config.toml
n_experts = 64
d_shared_expert = 128
activation = "swiglu"
normalize_top_k = true
routed_scale = 1.0
balance_bias = true
router_z_loss = 0.001
init_std_router = 0.0261
vocab_size = 49595
tie_embeddings = false
optimizer = "soap_variant"
beta2 = 0.99
batch_tokens = 131072
Below are experts of layer 7 (counted from 0) of a mixture-of-experts language model. Rows are named router (the router's row for the expert), gate (a neuron's input weights, with its number), up (a neuron's input weights, with its number) and show model dimensions 256-383. Each number is 500 + 25 x the weight over its row's rms, rounded and kept within 0 to 999. Numbers have three digits each.
After each expert's rows: "comes after" lists some tokens at least twice as common just before its tokens as in all text. This comes from a sample of Wikipedia text that the model never trained on. Tokens count by the router's weight.

# expert 57
router:482483508467491523509460532496529446463522502512517463526490510510472514469525488491511543524506536493465460524499480479516507518530478493463527494473539435447489523527502478506491547525509515484479524476508491496500503515498502543522478494483524490474536497526535504478499477497502527451531540485488520514482544515458532472530504490520529455518519526506528508547496466503535528516500
gate0:475522502553534501524468523499501506482493507494487468471485491504469465493501524447537507502496502534449481441514529524483480474470517513489523487514479502519454524493491548490543512496494510569487475460511489532481494528512511489501466495513433508489527498493441503459508498527470473462526476504492509465491509460496559467514517501517490497561512513510503513499521497486501497511495
up0:519492474491504497506524508510508529503513502492508510526500523511513540483512505524480497509462512481521546467498500461469499519537497485516480528494503470500517475491437467520478513494452483452512505526479523491487490482492496528536537489477536466497488495501471476546487538518506515523470515479485494517492471515447456515474513478481512507463502512507453499464531500493517483464515
gate1:500510482498487447463468510497460534507489486461513509507530476480522513507489484523523480459543538520499483513475535503470486543502547489507499470516483510471479479496497484549455485506491529528529538525454480483452459479503490497542455465527502511505483560493486514507520506468495489484541453515510459509514477515510490498515505484495559480494478525519480493524482507551513488495485
up1:487506494506487479549502515520498477445513488539506508474483463514514461529530544514487522459486482440471516510544508523512518479492474499500488537512543484490516473525494517464533513525509509489482477542467497515501534508441516488523502501515527518477506460503495507458510495537464532475497529549498497498516508525537533523524480483523426530521524486495465502474498505454496452482516
gate2:502480512467486575468512541476490528481534478467485500505449476495561507487547541510514468519505501510491475511474523512511512524506511507510473477477464486464470518508449536478487511483516518520515495523525476487485516500486526546522496486509469483511489474473497526493508491522474502477509497496517470516504518466514504474542506482508509511488456506520488504521486473494497493532457
up2:487489508469540500446501485503498503529540449502519513487471512480536538478501544448517498511501499530493494530481505463481524527517516553516437493484542477474497450501501509484487484476523470520487528499539491497492491507468521495486534470477474490472486469549503509478501472515459537457455519497482500502482503463503540479533503486552489538521468491496493528476527487503490506492502
comes after: " |", "–", ".", ":", " (", ","

# expert 34
router:516488505466478507522477539486547506484490503544478472470469511521492546508529505489507531537515536504499483499516555481490479477545475506494470510487504474463473510547474477495445543509552502507484512473507495524497497510512518506526459443528511506494550476529524481483519472524492504491534495476455508512493503520447505499497509509489547495524464526509528487530523455459531549517514
gate0:508483512452451504547476487493469549479485548501469494489483472509509481507507517511481490503511552485502515511520466502490438541491541480466510481523491490512482493488518492500516487521481517547493499472529538544470500509453477519520467463495456471482519478483516495479495483509495493518524528489487550492545502492509485486509571491472519516477506458530544519493470556503521517459510
up0:532459517490466412481473504473482482496477459532522478498518510489497512481516509525526499500503526434547534499513512494517517513520517542468530447544480494452527514495499502496511517496510482493482496534508518518462464480501488482501511497510500478500498435483496472550512479486477517519544495521521517489509482500496531498484524501516480509511486512519509512450441555481515551463523
gate1:494503519519480518477491508434454500500494496495521489557491519499524509520476470499508476492471497470495460436522499508507505486510503482505514498507465498485520479495524506517473531475479500498455536512525507481457538511498501506464482480518499529515541528459463488488519535489499489504546501513505475468524538446491507487513518520531565434474486517497512476527527474489474483500498
up1:463514475509460516502503481497495483495539505520509511486524527507519533523524498469504563494531496550509507496490468510555455494491543525553495513509518508502506466488504516465471469501470483495469446478503516444535515501531494485490506488508481517511502533517549504501488569506508481482459444501511545523444536491508469506490476498514512475491523558439484488506506505480479453476529
gate2:542536497486485502479517511523556530498528495538491537507514508516498498510529517496464528483472497499462502497553542482504497512488481496506524519511473496546468519518508552491519522531509552502493509498495506552512482523460480521499491496525522521460536460526557482499491520505533492514497466529493520514506477519500505510482511442531468489482510483495522467444481500509558503529466
up2:517543469494534503512517547518484518478506450505490497460491496545499512497507460503476494486525509486497517517527503513512515502448501484517515512470479501571430513488474500493473505474532516477479493488525481488511464517514466488520491539500478498507508515513494486517506511502496509491495500469555495513493469508537521440500483486519469515511475453481510449476477534511541494520502
comes after: " |", " 1", " 0", " 2", " 3", " 6"

# expert 38
router:506520494480500488519476517492506509478489497528496485526480525501512510497487499455495529495491490489509475513511539446484492481546496473476511514482502505485490480541548489485462530548511494495470532464446501507477484513482495490535503486520506509530490442535505491482501472510489555457517497473481492523482517515461502504522515511502556492500550537537549498528499453469506509541532
gate0:513499506505518513531467442482504494555514487501487546448516523503536548474464440489513530473537547478527535501489508467509496515489489435490508527477506541520514487507515515469460484507521452475480459470428522472512506514534459504465516507528471506503510483518531508469477501440494526525530501507490549498495505510529537503477539516484490536501516512491511513468515491468552501551490
up0:482496483495464496464510530513498462482488510509503486518509537474451448521526515518495474553503497514463499477509488515481501504510492574521490464469469476488513523480492489524553521499514537513535506522562488542529491455481544511490493471472506463464492507467479496496496483507484489510456528470505471490470488497472463547502497472503504475517457453521542514536496506522465488494510
gate1:500526496479433467491525472519517486525463536521561480545492465493495484478455489502521509500528531512507540478506481445504513479504506513500531525487480539483475487538493491472478514535482517503487485480447536490488519457533487464497511509508528518501426451534549504514493489507520526471486501506521516442468488507514499487515507499550468468469501472498529475492504473523501503508520
up1:497480506479449533501524510491471523471523529529523500519525515483476506495460503545451518506504484534502510496488484473510538463531483552483526509465469488481489504525514484505476455489462491492518497501541513491481509469508500458494480468500539515497467495542518507477488484504477519491484482530498538495487481514506464487484485470538466432466483503518508490509505494532500482472531
gate2:505559501462481414469471491473489484512464516500459516527465491486552500543514512497533514566499504503503510522489504486480513512471549494526479495502539512536532524482544513489463494495481512476480519505456516513466481507502503512522529555419510483488469509497494504508528530478489504501504487487492504525472524529497518477530505505532496476522498463460507507473507504483494483541483
up2:546535487471495448467496482474489496524511510510457519519507485527539497542497502494580527539515529533495501524468485490482473525437545504540496480513535491491508485459522511489491469492501508473501481511543533512514498513513522472499500500418501484487471540465482496489508529466478519498485493480499456474502536545490486492494525508535500482529499494455476469483517500489500490541474
comes after: "–", " (", ".", "-", ":", "/"

# expert 22
router:497517465464501507507456536472534528504499471509517463485499471491513504524494487546506528503527494501505443518489535488492553502531502450489491514480494483436450498548524473518504518509470500503467545492465445526463486552525487519551483464520506538540501482549491521455470453536468525454488527498471505473475500550470493491502495470522541458537524557539550473532502495496516484523530
gate0:459456502482468485484455509490490515529514493471502522542486474489532508481481491516453479462510446528447499523498503514514535508501491501481491534479495509488451521487472525458478462511509527470495459555479479481503496509462484526483474524510514546503476453513538503478507507461520519469516469559476550465500510497530503550465551512493489537524503489504526495513505506511493498523476
up0:487477516518491503474496518499455482491481476498502515557469439514546499459491463494440470469531457493498509496526490522481488498488497487499485504460524538517517581524485502472519489545497477483514467497504509488506571458505472525471490492496502499480491503536574493474495509520512497479497480523509465535521499481503509486487545443499496530559473489524504538516465512506481512500534
gate1:478475503496483503484508481466491477527498459494490530458523539488502515518443528478485494481518525547527518517467492473526470497484498490507487511478505463517507508468532487488505518509493535511502460530544460483492542482460501472498507507478518471541453519500528491495446464493501489433474516482483522467514508501494493457497511482474466510496543508517459473472486516435518499513486
up1:516503533490452498511482526503541498495474490545467526513481507517496508434533471491487456520533468453499495471523492548488481492542537559494523485521446513477484507541497518485512478494463478482474516511494586530491492461468503510458489474489485489506499499511489521503494527529534512502514504525507468499462502499504512515516552509514508500480456479496491544501498514544488483501514
gate2:506502486512484511489497467504482492495470525459506500478535508434513559522506508496509491531524500526522501507504499482480493495492507472462470484515519510542496513494482475489495462519475501469511508529468473496438514471506532506523461491534455460521492483484481511514522463481542513476469488543478473519548501483526472456505496539485516467545479558485522487506462479513508542481511
up2:489484514489501479454505523487507504495518482506494504531460522539455452481503481502498507474481511521488494508494479504504500513483486524509520524478455474482498501501494526487485514483538487488496493496516492492573482514494497434446540503507531506467511531515517484468506531540498495495528473440507524531496485473486515549508510465525493526435508431542498499453497503492519460561464
comes after: "-", ":", " •", "°", " UTC", " /"

# expert 41
router:522490491451460478489463508510525474476525511537489485490502492512500519499520524510473514522504525493501429488473498466517511502512496535489507499506540514475496503502501498506454489537487523453459516503475467523482504535524491530522479495500528489506499479528520509461510486503509505432509535479465545523467504563506502459518516487483505479516500522521511486481500467501521533532501
gate0:496481487525491529515509484515510503512503502510506476501538503518513505503543461557522484501460452515514452544487483520551515506451537471487535516489516498486522515499516488529483482497471506533527512465505518507472483509538499501493518527517510472512489497559520488509479491511491466501524506515506508490496487543472497455536523460496454477480484500463495476450501482493490477515454
up0:506495442471465514480486498525487506456522480488496520510550505476512527475481551492540548491518475487485556463496507474508498515471492523485461501505497496465503507457477526516533532516519492520566489493486525513490523507502520473509493531530489511483505490489512492503501458498515517479513497487504558498438449488537472522488522515441482540496508548459489480488494512481512508496551
gate1:497513488458468489477491518486493486493476489445527515487511499492517497536470458516507553476517468510483493522503497486527512486516488504458520462510513503514462502514427526472516469575492473487481450495523475450522498527565498512515495505529448522480470506455454504496503504520512505456485535483470455493485478484508510463535498520508489471559484510501517459506505499521596507508486
up1:509484517543490497530501519505481461500505485426513497527519485494479502485493485470486492497530518520428505511518493495493461512482505511481475495511540505506479477501497453458448509523504458499496531507511527523502570487459500564506494508477502526512485472486473522451483538504495515490455495519453487520526520484510468474506507514456531452529512477473483532477536527498483470511446
gate2:471506489507482487492486529524477486526471495513517528480503481453454459485551468500480551552510461518504463468474535478472528489519531530510492463456508482511506468517566525489503524478465496497476557559507481497526438472511492487486461511496475505484522527482520522525500435482522447503483515513491489522456545495491543540492498479411526495562497505539513523499541479493484497479493
up2:484529502491482518519536512499474489517513489530500508495524495519509507503529494509504507550522476517517526431516530506525531528525491439544529511488488538511499459501486503474501523506504436465476498513484500489514517532511514487507509507465456535503472528486489517461494525484479529474534483524514455528531513469500533552473532534449499506503471488495495537465519529500487500494524
comes after: "\n", "==", ".", "===", " ==", " ==="

# expert 39
router:504518442453495537535424511494512521517514459537507459497481488506477496491504498494472513528522492499482506465522540473534503458508515471489525517499520483493490512521506467517470510526512497471497500497477493531485526526490458483548490491459540522488503464517525498503511485529493503503513507454485508506481528548443506498512487534488545481515487557468503521541497459469514499535509
gate0:527471542477481477525500465519487450537504463534478481535516462449482480544494494502540477534533489485489450498501473488455532533483485498496510509512457487456492495515488480506519500527528534513497469537470492519501456495499539540472488467524467508485505506509521487501487513497533482481475502495494461506492493501458496488445448464529528528470478469489500439509477497503478484489485
up0:509504535525500513476449435502512478509498515476451474459437548519470476530517519493499544498507530488476524501531484510452485518484521529505489521517511533526528480465511478499531550479442499451475502493505519538498516453496512490484509503536509471475502524539516499521510469455481492459497452483533475525489490511490489537532486430488521513478558490521484425497480533497462476518496
gate1:517490499503455545496459495469490527486504472515498516495498498522499500495519498491491486490521491509512550491508515496507509490503475487476476468499473501481501504497474501533467505499513476523504528513475464498504479456502487517508478554439439503451510502488503501505517511509464504483481501537513512499503486525519478517456481515521531469492490503505518527470486545510544489505495
up1:506515499509493492472499494472469547495491514500474523512486533514483538497492518515502498508481464507508488500447505461450468483537489529513475506522500515475578469476500525521466512518512509507502521490474516480478483485513472533531524541490487514471507558568517527483515501478470488495536518521522492508478479468485520502500463530491479509500526499522470511515492508486506492430453
gate2:475495500484526506499495491538504497494524503498536484487479495509469509477507488552467529451501503550512475474555522493527516507499517553457505507503479491520520504499490509450510544485529533531556491498525511475491503537531494465499491487455517466521476532461481526536530530495464470483512495504473516530548501546490519499471489493476527473511511511481474504479526474451572487493553
up2:454497476520500506490481505520476517480508514472508497528476547496482526505483493529471504490525502552523512514535495482494469492491520572448481464529514499527536510486524500456511527479485461505531501529507553482512481514453500483532502521531498514492495485466490512518497525508548527496512487479508521507479542464479528509494559506496503495547549467495523508459518458506482530531515
comes after: " |", " (", "|", ":", "==", "==="

# expert 62
router:510487507494454488527437552504530528485482487470481457514484523511518506503482498488462511507505528507474480471475528504511514493503501470502500528493533476472478516513477478496480541511523484521475528502493498512505494517520472498532481474512513541479535452533506489485495476502447523486525500461510520508481524545473500499482516522493522476530497502570482512537499498468488547532506
gate0:518464504480521499496502514499516498499498470494494522478484489511521497454480516453453453525495521480462540484487469514531532520524475531520535499489517495504504527501485488486478492493494537478464461564500499482505517567497484478478472520478519491488494494512502529516547531518573524494529538478503495524481494494450482498516485436501501505516500481496455494475516540473537517497544
up0:502504478498505540518520513506450509499502516479485491506506480474510537527482496523545542508498494527517434487535496468493465493449520453540482492533508520516486537484523492542525496552512455506521463501520506499489492491519512508501515464495461455536528510504499428481453479445552472478524470537503476526508487521536530531488550508496522509513537477450492513529509478521513484496468
gate1:499519498513517524524511520531529499479508462513483483512482500480498516509465493491483506447495522496530531543524410517497479465497482509487492529494480528473490468483511492488506504504480502508515525483509509524538551490489456531490497514487522468492476438523488506471465482533571435539520510507494499492538482473492507500493530559513509520458519484497531482477506521509457447531500
up1:530486488502494542500538492510474478469490512562482502489498513525484504510505536508536519507460492533492512495500556466468535517537529498517513453485460500519456509491498523507453507528505486465505512460491532483489515497492553487501509512518472490532493494493526422509508507454508509487506473498466518491482481507484490515498474507503455484514516544496485496491512478553552510448486
gate2:514499458512496484489512495475527503513525521499505503535509510503470472437518466511458494484500510459500500511499497499514561475507458489493509499511507493539537497519499508502506517510489517538471494480520467500457537470504493466510479513556491544487487478493486527516520476510483495470500555494504461498476510511486524519483499501507499496565489496528466525442504508467546510536434
up2:516490498516510526483498551514529474512529509468514525476497498522466512494500489508516495484499553494529510491522481508521553495490482481476498476496507468514514518483508486486541477531433466531497492497524503483468545524522535482504494458526496528486480500519493539511503462496507515487519492508502467513467479542452514506519464542461537459493476515481479487456496539500554510565443
comes after: ".", " 1", "1", " a", "5", "2"